From a checkpoint of a small mixture-of-experts model trained on Wikipedia: 8 layers.
Below are experts of layer 4 (counted from 0) of a mixture-of-experts language model. Rows are named router (the router's row for the expert), gate (a neuron's input weights, with its number), up (a neuron's input weights, with its number) and show model dimensions 0-127. Each number is 128 + 24 x the weight over its row's rms, rounded and kept within 0 to 255.
After each expert's rows: a language model's description of what the expert responds to. This comes from a sample of Wikipedia text that the model never trained on.

# expert 2
router [165  97 132 153  95 140  98 125 133 151 145 147  91 147 109 130 163 116 143 163 127 140 155 108 135 125 142 114 113 121  98 151  98 125 116 107 139 109 112 145 154 123 139  91 129 163 174 113 145 128  95  92 118 129 109  92 136 158 107 121 151 172 175 108 107 120 134 159 150 109 165  87 150  88 160 120 127 100 140 142 116 135 118 150 119 148 112 160 128 126 134 119 143 162  85 156 128 161  93 149  94 104 154 105 124 138 107 118 175 166 116 159 173 117  78 166 108 125  90 114 140 143 143 150 101 113 173 126]
gate0 [111 142 152 119 110 122 160 130 122 136 139 144 169 129 109 134 126 113 127  96 135 110 133 135 142 124  95 119 122 120 134  73 148 110 130  72 128 149 121 157 131 109 121 180 142 138 136 103 135 131 146 128 143 119 118 193 147 135 129 119  84 108 153 103 173 104 124 119 126 121 142 110 149  96 185 135 174 137 119 169 148 108 145  79 107 123  97 131 139 110 161 149 108 133 111 106 105 117 148 144  80 100 133 157 128  96 156 150 127  97  97 114 103 163  99 144  89 172 101 182 130 117 111  77 119 152 145 114]
up0 [115 133  58 119 140 130 143 103 123 144 108 140 144 133  99 122 155 132 134 110 108  92  90 144 132 126 166 126 136 110 110 138 143  99 125 121 152 158 152 116  71 112 151  88 128  91 145 137 160 167 127 143 134 132 134 121 106 113  96 138  94 117 126 123 150 152 115  98 181 100 168  94 126 102  76 153  93 133 111 129 141  83  93 172 136 134 119 120 141 125 129 101  80 114 139 165 107 135 114 145 102 114 142 114 142 120 128 128 110  76 120 123 149 127 132 141 125  84 159 164 128 129 202 139 163 129 147 132]
It responds to: Colons and list punctuation. Colons after field labels, times and language names, plus some commas and semicolons, as in Repealed:, Arabic:, 8:38.

# expert 17
router [132 106 143 123 104 142 104 120 138 102 149 130 130 166  99 109 110 118 160 138 144  95 102 153 104 154 139  89 156 147 112 163 144 144 143 159 160 120  98 100 132 128 146 117 146 155 128 141 159  98 145 157 173 143 100 107 135  96 105 162 116 133 106 138 114 167 149 107 159 145 148  90 125 126 139 160 105 123 111 149  91 183 159 141 175 132 118 116 130 170 131 173 105 149 131 166 139 162 137  85 109 101 139  96 140 141 131 110  96 137 139 155 132 104  98 165 110 107 138 125 112 102 135  71  97 104 161  98]
gate0 [125 128  69 106 148 134  72 192 115 150 108 117 116 102 127 126 126 135 137  93 122 107  86  99 141 121 104 141 152  98 142 156 133 156 107 145 145  66 126 142 159 121 144 101 122 114 109 160 127 114 108 122 112 115 124 146 157 138 120 127 153 142 177 151 142 154 142 147 162 107 130 130 135 142 134  78 132 120 103 155 204 133 130 175 143 126 123 152 136 118 112 153  83  78 114 118 130 145 129 167 147  76  99 118 144 155 135 118 111 128 135 112 141 114 136 123  74 129 143 151 118 161 146 150 150 139 148 118]
up0 [133 137 157  82 102 137 162 161 120  85 155 111 145 163 164 154 136  99 159 147 116 134 158  98 119 139 115 118 127 112 138 162 157 135 135 144 140 135 123 104 115 172 133 164 104 150 123 120 132 111 148 177  87 113 193 129  84 104 127 127 138 132 139 165 135 128  79 133  90  87  94 107 124 159 151 104  80 137 129 132 125 163 135 149 146 129 108 121 152 120 100 107 136 156 112 128 124 118 175 103 119 182 120 133 131  82  87 135 101 115 128 160 106 104 123 124 120 138 156 138 102 110 147 122 165 132  89 128]
It responds to: Table cell separators. Pipe separators between cells in wiki tables, mostly after numbers in score or result rows, plus semicolons in stat lists.

# expert 11
router [172 163 128 145 113 170 104 131 167  82 100 131 155 168  98 121  89 172 109 132 106 135 149 143  85 163 123 123 117  92 108 110  93 176 119 179 180 120 147  89 118 128 157 146 121 159 140 110 138 130 118 135 139 100 112 141 120 144 107 127  95 114 171 104 152 152 126 140  98  98 136 131 141 103 147 108 123 127 123 155 104 157 146 135 117 129 131 177 116 129 161 129 124 137 108 144 121 136 127 125 104  94 160  94 110 165 112 116 119 157 143 161 139  99 115 158 146 175 115 117 120 120 161 112 156 138 166  90]
gate0 [ 79  96 150 128 165 153 148 135 137 150 110 164 161 139 126 144 125 152 135 108 130 155 116 134 158 124 111 108 122  84 141 147 129 165 127 170 149  93 155  96 132  87 118 113 113 132 151 133 148 167 144 111 125 109 109 115 116 152 164 159 136 124 139 149 144  90 130 145 152 145  93 144 153 131 105 145 153 132  70 112 110 124 162  96 134 144 133 136 115 167  92 129 126 139 118 136 134 133 104  43 124 130 161 169 133 135 138 114 156 166 132 129 124 117 146 111 146 184 128  95 104  88  99 136 149  95 155 164]
up0 [ 63 163 141 113 117  96 144 106 133 111 118 131 143 139 143 167 130 137 126 127 175 130 115 167 116  97 152 135 136 120 132 117 117 107 165 105 155 123 145  78 118 144 150 122 116 109 136 135 130 157 147 116 169 148 162 119 169 167  96 149 169 126 125 100 137 141  84 112 136 159 120 114 142 119 111 116 161 165  89 170 148  96 126 127 103 110 127  94 123 113 118  81 102  94  77 125 131 123 115 149 157 125  97 118 127 120 165 115 160 118 155 143  94 132 141 128  96 103 178 166 167 153  92 115 124 146 139 107]
It responds to: Non-Latin script bytes. Byte pieces of Chinese, Japanese, Cyrillic, Arabic and accented or IPA characters, plus capital letters inside country codes like IND, HKG.

# expert 60
router [137 149 133 123 112 149 124 165 145 120 106 111 128  98 131 134 148 117 131 114 112 136 111 121 170  83 156  93 120 133  93 148 128  97 103 119 175 152 111 121 102 141 178  96 142 169 113 112 129 134 117 104 154 105 146 146 154 105 133 140 113 131 106 140 111 138 131 140 144 185 141 132 196 125 116 134 129 142 115 127 112 147 144  99 128 150 115 128 143 146 145 122 155 117  93 118 125 148  69 126 110  75  78 130 105 116 137 117  59 149 143 184 201 172 147 125 112  96 124 130 113 123 127 112 122 142 128 108]
gate0 [119 166 150 167 137 120 130 107 113 128  94 169 118  97 106 107  98 106 130 109 107  94 146 158 141 135 124 147 147 121 148 134 151 123 165 149 135 154 107 162 126 144  88 123 131 115 136 122 133  86 123 150 101 117 143 119 167 151 149 149  76 116 121 158 114  85 116 181 128 107 128 137 122  97 134 122 130 157 115  88 148 112 103 103 115 138 116 153 102 133 156 140 125 135 109 114 110 162 127 118 165 112 144 133 162 180  85 150  84 126 172 129 168 130 114  71 119 102 118 149 119 178 168 163 139 157 102 133]
up0 [129 171 141 133 159 136 131 150  91 122 163 127 112 135 135 150 127 155 144 140 122 105 153 103  94 107 137 130 138 136 166 121 116 168 140 107 129 127 109  80  93 127 149 192 110  99 139 150 116 125 118  87 113 106 109 155 128 123 125 122 117 139 131 147 135 117 101 134 140 120 148 156 148 119 108 121 136 153 111 163 137 108  97 156 154 171 108 131 153 116 143  75 138 141 109 116  84  65 112 106 137  64  72 174 114 131 132 144 131 126 144  96  87 131 166 146 140 100 140 130  99 142 127 121  63 132 125 104]
It responds to: Sports and military word starts. Lowercase initial pieces like t in touchdowns, tackles, plus nouns War, military, car, police, mostly in football statistics and war history.

# expert 31
router [173 118 128 128 101 106 101 120 145 102 175 141 145 155 126 148 128  99 104 166 102  96 154 154 111 104 100 167  97 135 123 145 139 139 137 161 156 182 103 119 119 100 115 113 150 128 185 166 160 149 114  84 107  91 135 149 143 123  97 175 144 126 155 127 139 143 130 161 160 115 166 148 137 101 159 140 142 154 135 145 126 123 146 125 121 138  79 111 123 123 142 105 131 142 109 104 122  97 127 160 153 108 100 140 158 121  85 100 125 151 165  65 164 146 144 150 130 128 113 140 134 122 136 102 148 121 111  90]
gate0 [148 127 140 112 167 132 152 132 125 146 118 110  90 116 168 105 124 143 116 107 113 100 147 145 109 151 179 120 155 148 105  86 152 138 121 141 115 155 105  94 104  77  97  93 106  99  73 142 145 126 164 167 103 172 110 114 100 122 106 154 155 124 149  90 101 129 171 135 156 155 128 122 149  94 118 163 128 125 111 162 149 123 131 154 140 134  99 112 134 143 142 114 125 119 127 142 115  80 156 114 131 112  92 120 129 106 157 140 162 162 155 130 128 133 116 151  93 179 161 163 138 117 123 123 127 173 115 171]
up0 [104  94 117 155  94 110 107 107 116  94 119 143  79 137 131 117 119 119 124 143 139 152 135 122 153 128 115  89  66 109 181 130 162 141  96  93 139  54 153 138 168 118 145 129 167 118 147 118  82 137 114  98 165 122 125 116 137 116 131 130 150 140 107 155 163 163 141 102 131 155 125 128 133 136 119  95 112 100 128 157  91 104 110 140 143 125 125 146 165 154 124 129 118 151 100 123 115 157  86 120 111 117 161 124  84 122 121 127 118  99 100 157 106  89 122 121 146  81 153 115 127 147  84 147 117 153 142  88]
It responds to: Name vowel endings. Vowel-cluster pieces ending or inside names and foreign words, such as -ou, -ia, -au, è in Bibliothèque, plus the pronoun She.

# expert 50
router [136 125 146 137  98 137 103 108 148 110 138 141 139 159 139 146 123  73  88 127 121 111 110 155 152  80  97 111 140 129 135 152 134 111 162 175 145 145 130 109 159  94 173 128 102 137 101 109 129 128 117 148 131 148 144 130 150 129  95 169 128 117  90 168 155 117 128 137 129  75 102 166  97 144 118 171 161 180 143 132 136 139 156 119 110 138 114 151 103 128 148 132 115 150 118 104  93 112 115 117  88 124 130 123 139 126  92  92 105 140 154 111 108  85 140 147 132 103 113  86 138  79 169 106 169 125  96  92]
gate1 [121 142 141 130 132 152 180 108 167 120 150 150 158 130  86 138 158 130 140 149 137 136 122  68 146  78 162 104 139 147 116 123 129 115 102 128 131  88 140 120 147 139 154 103  98 121 140 103 188 130 126 138 164 118 164 100  82 118 142 114 179  89 147 141  80 153 103 138 143  84 115 129 111  90 143 121 132 140 120 124 176 128  96  96 146 110  91 122 121 146 138 122 121 138 150 162 134  89 148 123 103 120  80 127 110 161 127 153 152 134 159 117 130 152 134 130 148 121 141 182 149 128 114 163 151 109 144 108]
up1 [147 127 127 107 150 168 145 107 127 160 112 156 110 149 153 141 156  93 163  80 114 121 132 134 120 103 133 106 157 123 129 168 124 114 114 127 162 155 116 103 169 127 153 132  79 143 115 114 158 115 130  99 112  92 123 157  98 146 108 109  95  81 131 108  94 126 123 144 147 142 139 142 139  90  80 158 143 117  97 108 188 117  91 129 165 112 142 147  83 159 120  98 127  93 128 162 140  70  81 169 108  97 102 155 126 144 151 143 129 146  97 124 122 116 137 133 141 134 116 152 124  95 112 126 156 136 148 122]
It responds to: Foreign name pieces. Pieces of Slavic, Turkish and Central European names, especially z, š, č, ö, as in Öz-bey, Gündüz, Vlad-im-ir, Kor-č-ula.

# expert 54
router [147 162 163 136 100 119  92  99 147  96 150 107 141 120 125 103 163 129 107 130 112 122 158 106 117 121 129 128  83 122 105 151 153 150 142 158 174 124 197 118 125  90 140 114  88 130 152 106 109 115  97  88 117 126 143 132 151 100 108 145 150 182 144 127 139 157 132 119 139  90 156 150 104 129 116 113 177 142  97 169 109 143  94 115 181 162 131 142 136 141 142 118 125 178 113 124 110 136 164 165 106 133 134 141 103 113  97 119 150 160 131  97 105 124 100 122 118 120 117  72 119 121  98 133 136 109  98 103]
gate8 [ 99 115 155 139 125 155 142 133 133 129 107  74 130 131 152 108 149 154 157 136 173 105 149 165 147  79 170 151 152 134 148 110 143 114 136 125 137 106  60 169 110  92 149 156 138 133 124 135 137 104 146 139 171 153 203 143  94 120 106 125 127 122 183 155 124 105 108 157 138 110 109 145 143 121 103 128 108 120  90 140 163 116 110  83 118  98 115 126 118 132 172  94 155 133 124 135 139 118  99 110 132 150 124 123 136 147 145 114 121 149 129 139 111 114 134 151 125 112 143 155 133 105  69 177 143 122 101 105]
up8 [121  86  81 120 117  93 102  69 130 107  98 119  87  97 167 110 126 158 154 128 109  93 118 126 137 136 124 143 109 120 140 142 132 121  56 144 143 113  84 134 139 130 183 148 123 135 153 176 109 122 137 116 126 111 118 112 112  71 149  95 134 118 143  85 118  89 120 123 106 125 126 157 153 169 127 121 101 120 154 102 165 141 124  94 142 103 133 116 159 147 131 150 164 112 135  84 138 137 107 142 133 151  79 143 151 128 103 150 117 127 118 161 115 117 146 127 125 128 166 146 159 111 106 135 114  98  87 112]
It responds to: Romance name particles. Name starts and particles from French, Spanish, Italian names, such as de, De, Le, St, Christ in Christmas, Deepika.

# expert 45
router [177 152 157 113 109 129 111 137 143 147 137 105 126  82 131 114 101 106 119 106  84 142 116 136 176 146 112 149 115 143 132 177 156 108 124 132 143 130 137 131 128 107 139 144 111 148 122 108 143 153 116 115  68 158 119 170 148 133 127 112  84 156 141 148 173 112  98 131 140 107 112 136  84 110 125 165 157 153 127 120 112 166 117 133 173 149 138 143 126 111 172 102 120 126 150 126  75 138 110  78 103 104 160 175 140 143 116 132 125 144 130  93 148 121  97 142 183 111 119  85 147 151 126 136 148  90 130 101]
gate1 [141 105 177 100 136 133  97 155 153 146 141 127 127 141 142 140 107 120 175 115 129 106 112 147 147 156 124 126 157  85 136  99 102 133 153 105 157 151 132 122 138  76 128 108 141 135 135 100 145  94 108 103 174  91 104 152 130 200 135 147 133 144  85 110 122 109 111 148 125 133 159 154 114 139 122 106 113 154  98 139 149  83 113 101 132 132 138 162 112 124 114 129 112 147 106 120 118 143  79 136 112 124 163 112 122 129 160 130 117 110 126 102 125 173 127 141  89 123  88 175 112 196 126 154 143 125 101 175]
up1 [ 66 150 120 104 126 105 152 100 108 153 106  89 131 156 113 114 162 119 108 125 114 125 105 182 138 122 121 111 120 146 162 171 130 113  82 171 113 117 115 137  85 150 116 163  67 113  91 156 131 149 119 122 108 136 112 161 157  91 129 120 130 133 165 146 107 132  97 124 144 145 108  89 170 145 154 114 131  87 110  76 115 147 145 143 146 110 130 108 118 117  99 146 142 151 140 131 161 125 165 126 140 134 121 120 127 109 105 128 180 150 119 138 128  78 153 111 122 130 121  92  84  84 119 128 117 144 125 104]
It responds to: Personal names. Common English first names like John, George, William, and surname endings like Steinbeck, Nelson, Kenny, Bell in lists and prose.

# expert 34
router [110 160 138  95 135 140 115 111 167 124 118 102  93 182  80 117 133 130 137  97 139  94 141 120 132  89  99 106 149  79  83 116 139  78 104 143 148 153  91 102 122  97 166 121  97 145 153 122  84 139 142 102 157 105 137 122 142 150 140 142  75  90 152 150 120 139  85 171 119 161 199 132 121 132 125 108 142  87 121 125 154 137 138 127 107 162 117 104 127 125 125 152 142 128 132  95 144 156  97 119 101 126 119 133 124 145 148 128 132 154 166 135 136 167 100 130 166 126 112 123 128 133 137  98 136 141 125 100]
gate0 [115 114  96 162 135 158 165 111 138  87 117 142 104  95  94 138 133 148 172 139 122 141  38 135 104 134 108 133 120 103 108 120 149 136 157 143 136 126 127 132 145 131 106 151  99 151 181  99 122 133 123 115 115  93 120 160 115 140 147 131 109  98 124 106 101 127 129 111 121 142 125 110 168  77 130 163 137 133 129 139 101 147 129  93 142 110 100 143 107  84 120  97  85 167 133 145 139 134 110 169 140 128 121 159 156 154 161  75 111 119 121 130 157 116 160 113 129 120 139  84  96 115 133 120 138 158  70 126]
up0 [104 175 178 152 196 154 144 107 107  92 156 122 100 145 120 115 142 135 114 137 153  79 127 144 142 136 104 132 107 140 137 117 167 112 103 128 104 103 140 154 112 154 113 148  89 140 147 141 119 112 134 101 131  92 110 152 126  74  79 153 155 121  81 105 141 154 113 112 140 124 107 144 150  90 127 119 117  84 105 106 115 133 119 108 118 136 122  99 135 118 145 151 138 158 140 140 155 165 139 167 153 152 117 137 155 127 105  87 151 123 112 104 100 107 110 130  92 146 166 143 104 101 130 144 150 169  82 140]
It responds to: Digits within numbers. Digit pieces continuing a number, often after a decimal point or comma in statistics tables, like 2.18, 1,180, 9.0, 2:36.

# expert 46
router [150 125 168 134 116 119 103  97 161 124 117 140  89 145 170 124 154 114 122 138 103 128 123 114 111  90 133 135 118 153  89 179 120 108 129 167 142 150  65 108 117 165 110  89 131 150 170 134 152 135 138 124 140  87 162 148 111 112 108 131 117 126 143 162 112 115 129 117 163 118 132 123 154 140 104 104 153 130 102 157 109 130  85 156  90 144 122 124 159 136 140 151 126 116  84 168 148 165 111 184 142  91 155 132 127 162 119 124 141 121 108 130 169 192 162 128 135 139 109 162 120 139  90 152 135 104 113 128]
gate0 [104 133 152  90 109 137 121  86 112 126 155  91 121 152 103 113 144 113 121 106 133 139 128 156 166 104 103 112 135 131 131 151  95 102 175 144  62 149 145 156 102 132  95 160 105 129 141 124 137 118  96  97 132 112 149 111  97 132 126 136 136 123 143  88 130 128 139 153  99 122 138 136 126 114 137 146 101 138 136 170  98 125  77 131 106  84 149 164 120 167 155 137 133  89 104 158 114 104 122  87 153 127 156 147 179  88 170  94  84 135 111 153 129 150 174 124 119 105 130 129 115 161 128 147 126 131 158  90]
up0 [165 142 148 148 104 117 111  93 118 125 128 112 122 101  99 133 126 117 121 141  83 113 156 111 150 124 110 105 141 158 126 104 148 120 153 132  95 138 117 125 140 102 126 140  87  98 166  95 162 107 113 111 130 146 170  91 153 111  84 128 129 162 124 130 169 152  82  93 120 169 137 111 118 126 139 116 147 129 138 150 165 151 126  99 156 134 125 169 153 126 127  68 123 128 141 127 131  90 193 135 140 150  93 135 131 164 116 117 101 149  99 138 132 106  75  96  89 165 115 170 179 135 127 134 131 130 149 130]
It responds to: Clause-subject pronouns. Pronouns and relatives starting a clause and coming before a verb, such as he, it, who, which, they, this.

# expert 62
router [171 156 119 143 118 138 107 123 149 105 168 112 164 138 120 129 127  99 111 117 126 146 166 179 142 149 134 150 122 166 112 149 134  93  89 129 121 120 113 154  82 120 128  81 115 122 144 130 137 118 172 117 122 117 148 163 161 159 121 131 136 174 120 137  91 126 160  96 125 139 160 162 166  85 126  94 156 139 118 140 164 128 154 129 149 121 103 119 153 116 180 114 113 149 118 128  91 136 166 140 130  97 103  99  96 153 163 103 144 144 150 116 131 117  90 124 101  82 107 138 171 165 167 116 108 134 143 128]
gate1 [158 122 104 143 155 105 117 103 123  87 141 105 127 128 111 163  78 139 122 109 157 140 165 108 134 102  99 134 153 120 101 105 139 114 140 150 139  98 150 132 114 113 107  97 109 121 130 124 124 132  81 130  94 104 165 168 111 120 161 132 123 165  84 130 116 134 144 107 124 137 102 136 128 144 175 142 142 118 101 150 112  99 119 140  83 138 181  98  85 106 111 140 139 155 132 155 105 104 142 150  78  83 109 144 127 170 148 183 151 120 124 139 120 153 165  80 103 152 155 153 145 119 107 134 158 135 159 144]
up1 [185 121 110 120 153 144 100 159 152 124 124 135 101 111 110 149 115  94 144 140 141 169 179 115 148 114 137 116 145  79 183 111 126 147 133 139  85 108 107 162 125 108  95 126  71  92 100 157 110 118 136 140 121  78  89 121 155 103 117 104 120 150 119 160 193 137 148 107  98 122 125 154 128 146 168 102 135 153 102 135 145 119 153 128 106 131 117 121 107 139  84 115 188 136 126 137 139 141 117 157 106 118 112 101 125 123 134 150 140 131 140 118 151 122 103 116 124 137 104 139 120 114 128 204 123 130 116 149]
It responds to: Nationality and occupation words. Nationality suffixes and occupation words in biography lead lines, such as Ukrain-ian footballer, American, British, politician, professional.

# expert 42
router [149 165 151 166  85 167  88 119 150  88 145  89 139 155 103 154 146 115 136 117 100 114 162  96 122 132 114 105 134 117  88 159 132 107  87 154 162 181 129 107 126 104 171 112 128 157 151 131 145 105 148  93 126 117  99 120 146 140  95 151 154 150 150 102 127 131 148 120 173 115 158 124 137  87 153 119 136 111  90 156 107 146 111 160 164 139 119 123 135 122 162 156 142 164 168 135 114 167  84 121 107 103 113  90 113 116 117 101 117 158 120  86 148 161 123 151 108 110 117 118 124 121 116 134 140 105 147 123]
gate3 [150 149 109 116 157 108 130 153 123  86 104  93 155 120 158 133 154 106 159 146 106 117 189 124 119 135 113  75 123 133 126 127 124 123 184 149 139 134  97 159 158 152 124 139 160  80 109 123 133 185 145 155 162 120 129 155 165 119 113 103 116 137 128 130 115 113 126 145 164 125  96 123 101 136 118 131 125 113 140 129 103 104 164  96 133 126 114  83  93 154 129 126 138 128 142 155 166 109 133 135 116 157 159 110 154 133 174 136 128  92  81  62 121 159 144 148 117 147 121 146 112 110 144 160 118 148 176 123]
up3 [118 180 136 155 152 128 157 147 159 142  92 168  93 124 158 136 108 118 131 131 148 133 146 101 190 132 147 163 139 122 157 138 140 153  71 135 125 138 128 153 135 145 124  97 155 131 101 155 141 178  96 114 133 126 171 105 127 135 114 157 117 133  92 137 132 135 146 118 108 112 146 100 122 112 110 142 124 156 122 142 176 145 104 112 103 176 159  76 131 104 153 134 100 115 141 110  72 142 140 146 151  91 139 111 165 114 138 144 140 122  86 125 185 136 116 113 110 159 107 157 118 144 100 159 124 162 123 133]
It responds to: Table cell separators. Spaces and pipe characters separating cells in numeric tables of sports stats, routes, election results, such as | 3–5 | or ; 5;.

# expert 36
router [119 123 148 145 104 150 106 123 131  87 131 119 106 165 105 128 177 129 154 150 107 119 144 112 130  94 147  75  96 114  69 149 120 111 107 175 149 105 154  97 102 110 164 151 106 145 177 101  87 126 135  92 123  99 137 114 154 112  98 144 149 122 176 150 128 124 135 177 148  96 145 161 167 118 145 117 126 101  99 150 117 135 135 147 156 138  99 155 138 104 148 125 140 131  99 146 142 155  97 144 131  98 127 109 120 154 146 108 132 162 176  97 126 134  97 156 132 143 110 109  92 128 119 147 166 132 114  99]
gate0 [119 143 149 144 115 117 163  84 118 135 117 139 102  85 112 174 149 128 107 112 112 112  88 164 127 143 125 136 127 142 108 104 109 154 168  93 131  78 132 106 123 137  93 106 136 136 111 111 147 138 104  61 159 144 149 137  95 127 112 125 149  79 109 176 125 119 152 119 146 138 104 126 143 175 143 126 126 129 110 111 154 141 141  92 113 128 135 130 124 155 143 144 158 113 106 138 113  90 133 109 110  98 128 142 152 117  85 160 146 108 166 142 124 155 114 127 113 156  75 136 117  55  82  85 141 126 122 118]
up0 [140  69 137 120  74 144 179 120 136 120 145 131  88 171 128 144 164 116 140  85 143  99 122 128 111 104 140 145 103 120 119  82 149 121 128 149 134 124 131 131 144 131 167  95 150 164 122  74  74 108 109 163 147 123 126 117 119 126  98 151  80  87 120  92 161 149 110 141 131 166 146 143 118 140 131 146 135 100 134 161 159 135 148 112  98  98 142 117 140 128 121  65 118  88 111 123 150 146 166 128  89 151 144 182 109 146 150 113 149 125 126 119 132 127 101 130 143 130 145 132 161 109 147 138 151 126 125 154]
It responds to: Acronym letter pieces. Capital letters inside abbreviations and all-caps names, especially media terms like ITV, CD, EP, ITF, MLB.

# expert 56
router [139 138 147 139 116 150  92 127 180 119 138 113 107 134  90 129 151 156 150 161 109 146 159 132 109 110  89 157 116  82 119 147 114 110 142 116 156 129 119  88 166 132 149 111 155 142 144 149 178 119 106 123  95 100 105 123 150 115 112 133 124 172 136 119 124 109  87 113 137 136 172  91 108  83 126 114  94 108 145 176 102 158 121 140 176 118 109 118 164 131 135 170 133 158 164 108  99 145 110 106 123 153 103  88 126 182 152 132  89 117 131 117 112 133  96 106 144  87 124 144 100  98 135 125 119 149 133 160]
gate1 [120 162 147  99 115  86 133 156 114 160 115 124 134 131  40 118 142 113 112 119 141 152 137 102 122 117 141 126 124 119  74 156 141 135 140 125 118 123 127 196 171  95 108  93 104 111 124 146 124 147 118 124 135 102 111 121 136 139 116 130 116 165 141  96 147 131 164 110 131 106  81  91 111 147 108 127 118 144 105 110 163 130 102 110 148 139 112 129 116 129 124 124 140 100  80 148 142 130 130 161 108  61 136 153 121 109 121  85 115  95 162 138 132  94 130 108 178 133 107 118 100 101 171  78 121 138 129 127]
up1 [129 164 126 170 124 170 156 116 132 129 139 140 141 130 152 168 118  97 144 113 141 113 133 132 152 101 158 102 122 138 140 109  75 173 147 128 127 164 144  90 109 173 141 105 151 127 173 103 122 123 132 162 124 145 127 166 124 103 104 144 107 119 141 138 125  96 137 107 103 110 147 168 124  92 130 148 161 133 152 160 109 127 170 149 107 124 120 161 143 115 164 130  86 130 154 114 113 111 114 116 151 152 123 107 157 137 104 173 172 144 110 136 131 165 140 175 101 139 190 168 170 121 115 160 148 152 139 117]
It responds to: Table spacing and numbers. Space tokens and signs before numbers in election and results tables, such as turnout percentages, +/−, plus www and Website fields.

# expert 20
router [157 141 109 125  90 120 103 169 162 110 150 127 118 151 134 150 160 131 126  93 132 139 146 136 145 135 161  78 131 136  92 110 162 130 123 157 165 118  90 141 137 142 120 127 108 137 170 110 113 136 143 152 120 172 142 105 157 123 123 141  79 177 139 116 114 140  99 169 118 128 145 170 137 152 159 133 117 115  83 163 107 112 124  94 131 140  77 141 156 158 151 127 167 128  99  96 143 154 153 164 128 123  79  84 134 119 151  85  99 152 152 143 135 146  93 145 131 129 112  96 120 123 110 104 119 111 174 118]
gate0 [157 158 110 143 125 125 121 126 136 118 115 130  92 175 119 144 150 104 128 119 104 137 155 164 144 157 129 124 134 149 132 138 131 114 130 120 141  78 107 116 108 157 114 107 173 146 149 162 147 118 152 144 108 124 118 179 100 141 116 125  99 132 127  93 152 157 136 137 145 110 124 107 119 135 114 137 155 103 158 112 149 142 139 146 140  82 130 109 154 130 116 140 136 157  92 145  84 114  98  96 137 187 171  56 160 160 103 106 111  95 128 139 107 117 104 140 110 134  71 154 147 150 141 107 186 159 153 153]
up0 [143  81  96 122 110 136 137 127 109 119 159  99 152 108  99 141  87  91 135 153 171 107 106 120  93 105 115 117 143 147 110 120 102 160 111 139 190 109 173 174 140 140  81 121 137 140  98 118 153  86 117 114 140 168  88 135 183 184 119  99 140 129 116 147  90 108 146 150  83 135 141 169 131  81 111 137 144 145 112 121 117 127 123 132 145 151 113 114  99 137 110 102 123 146 154 157 107 148 125 151  91 142 154 125 141 105  84 102 133  96 118 128 146 129 141 111 123 101 125 128  91 127 137 122  96 147 130 112]
It responds to: Sports names and terms. Vowel pieces o and i inside names in sports tables and rosters, such as Ind-o-ors, C-o-ach, plus Olympic, World, League, kg.

# expert 58
router [165 114 147 128 119 168 121 166 117  85 129 166 100 139 124 127 156 106 135 113 122 117 122 110 111 131 127 111 110 111 115 153 163 138  78 157 128 153 150  98 129 110 159  95  92 171 151  88 119 104 161 137  98 135 160  94 167  93 120  87 140 158 148 154 100 144 158 110 124 104 141 114 104 168 135 123 173 105  90 114 107 110 121 126 162 108 112 118 169 152 151 144 118 185 130 126 114 142  82 113 172 138 138 130 136 149 129 122 140 141 137 117 130 100 152 107 175 161 107  95 123 108 147 150  98 116 152 124]
gate1 [102 135  86 100 133  73  95 121 153 134  82 135  89 175 107 144 140 117 103  91  87  83 105 122 132 144 128 151 158 142 119  91 142 139 135 165 146 108 138 136  97 110 145 132 171 139 154 115 149 151 147 141 149 141 100 151 129 159 126 125 125 115 157 147 128  90 102 159 142 102  95 129 122 153 134  97 140 139  96 156 135 145 128  75 153 139 101 126 112 117 139 122 130  99 148 127 103 112  78 114 136 158 158  99 156 126 134 153 126 138 154 144 116 146 180 127 115  81 133 142 110 159 144 192 134 104 105 119]
up1 [134 100 108 111 140 127 148 105 155 173 139 175 140 117 103 128 145 147 151 120 149 159 163 101 145 136 112  90 170 138 158 147  95 114 135 117 117 147 102 126 105  99 111 140  74  89 118 132 132 106 126 111 126 103 144 133 130 103 142 152  89 127 103  96 157 163 123 129 151 161 200 178 143 113 113 162  94 147 146 119 131 113 105 132 183  91 115 102 101 114 151  95 123 105 112 105 130 159 167 140  88 135 107 129 103 108 104 106 149 128 100  85 162 120 125 122 160 157 115 125 144 121 112 100 138 113 113 130]
It responds to: Commas and line breaks. Commas and single line breaks after names, places and dates in lists, definitions and headings, like Edinburgh, Scotland or Gorham, 1881.

# expert 22
router [137 142 143 193  89 120  85 127 166 116 152 111 153 211 114 134 150 114 121 138 146 143 143 125 161 134 153 105 126 130 117 153 117 126 107 167 165 138 138 145 129  99 118 165 104 139 163 112 149 137 137  85  86 114  92 152 120 115  84 155 142 159 173 131 112 102 143 112 145  99 131 117 117 157 160 126 142 141 109 146 146 160 128 113 135 168 137 165 161 105 143 165 136 159 137 127 113 142 146 130 102 111 115 144 106 115  94  72 147 148 133 107  96 126 124 129 111 121  91 131 108 102 126 167 114 160 106 130]
gate0 [121 123  91 139 130 133 139 123 128 112 111 130  79 177 123 103 136 131 122 147 121 123 128 131 117 114 128 154 117 140  94 148 133 136 132 132 123  97  84  95 162 156 147 145  86 112  86 103 157 116 157 118 137 143 164 133 114 193 100 152 105 129  93 104 181 106  94 131 125 130 145 140 131 116  86 150 160 114 134 184  74 135 140 126 141 111 144  85 111 125 172  86 148 122 123 110 123 146 158 158 127 141 102 124 152 134 131 146 135  72 113 145 123 134 112  96 145 126  86 136 147 163 112 162 159 148 167  97]
up0 [134 128 124 140 123 102 142 120 135 110 121 175 125 136 129 106 100 120 142 151  96 138 140 167  92 132  73 155 133 133 188 146  78 135 134 111 129 101 173 156  92 145 119 136 127  96 116 132 151 117 151 137 183  97 163 127  86 177  93 148 155 135 154 108 104 140 144 128  82 148 139 122 158 110 119 115 128 146 160 128 149 180  95 135 126 156 123 132 135 115 101 104 128 116 116 130 106 136 160 172 127 102 116 145 144 155 109 136 125  94 135  85 149  94 147 102 110  93  77 124 107 120 136 114 140 121  95  93]
It responds to: Foreign-name word pieces. Pieces of Spanish, Portuguese, Slavic and Japanese names and words, like Puer-to Rican, Lukácsov-á, José, Do-ha, Kowaku no.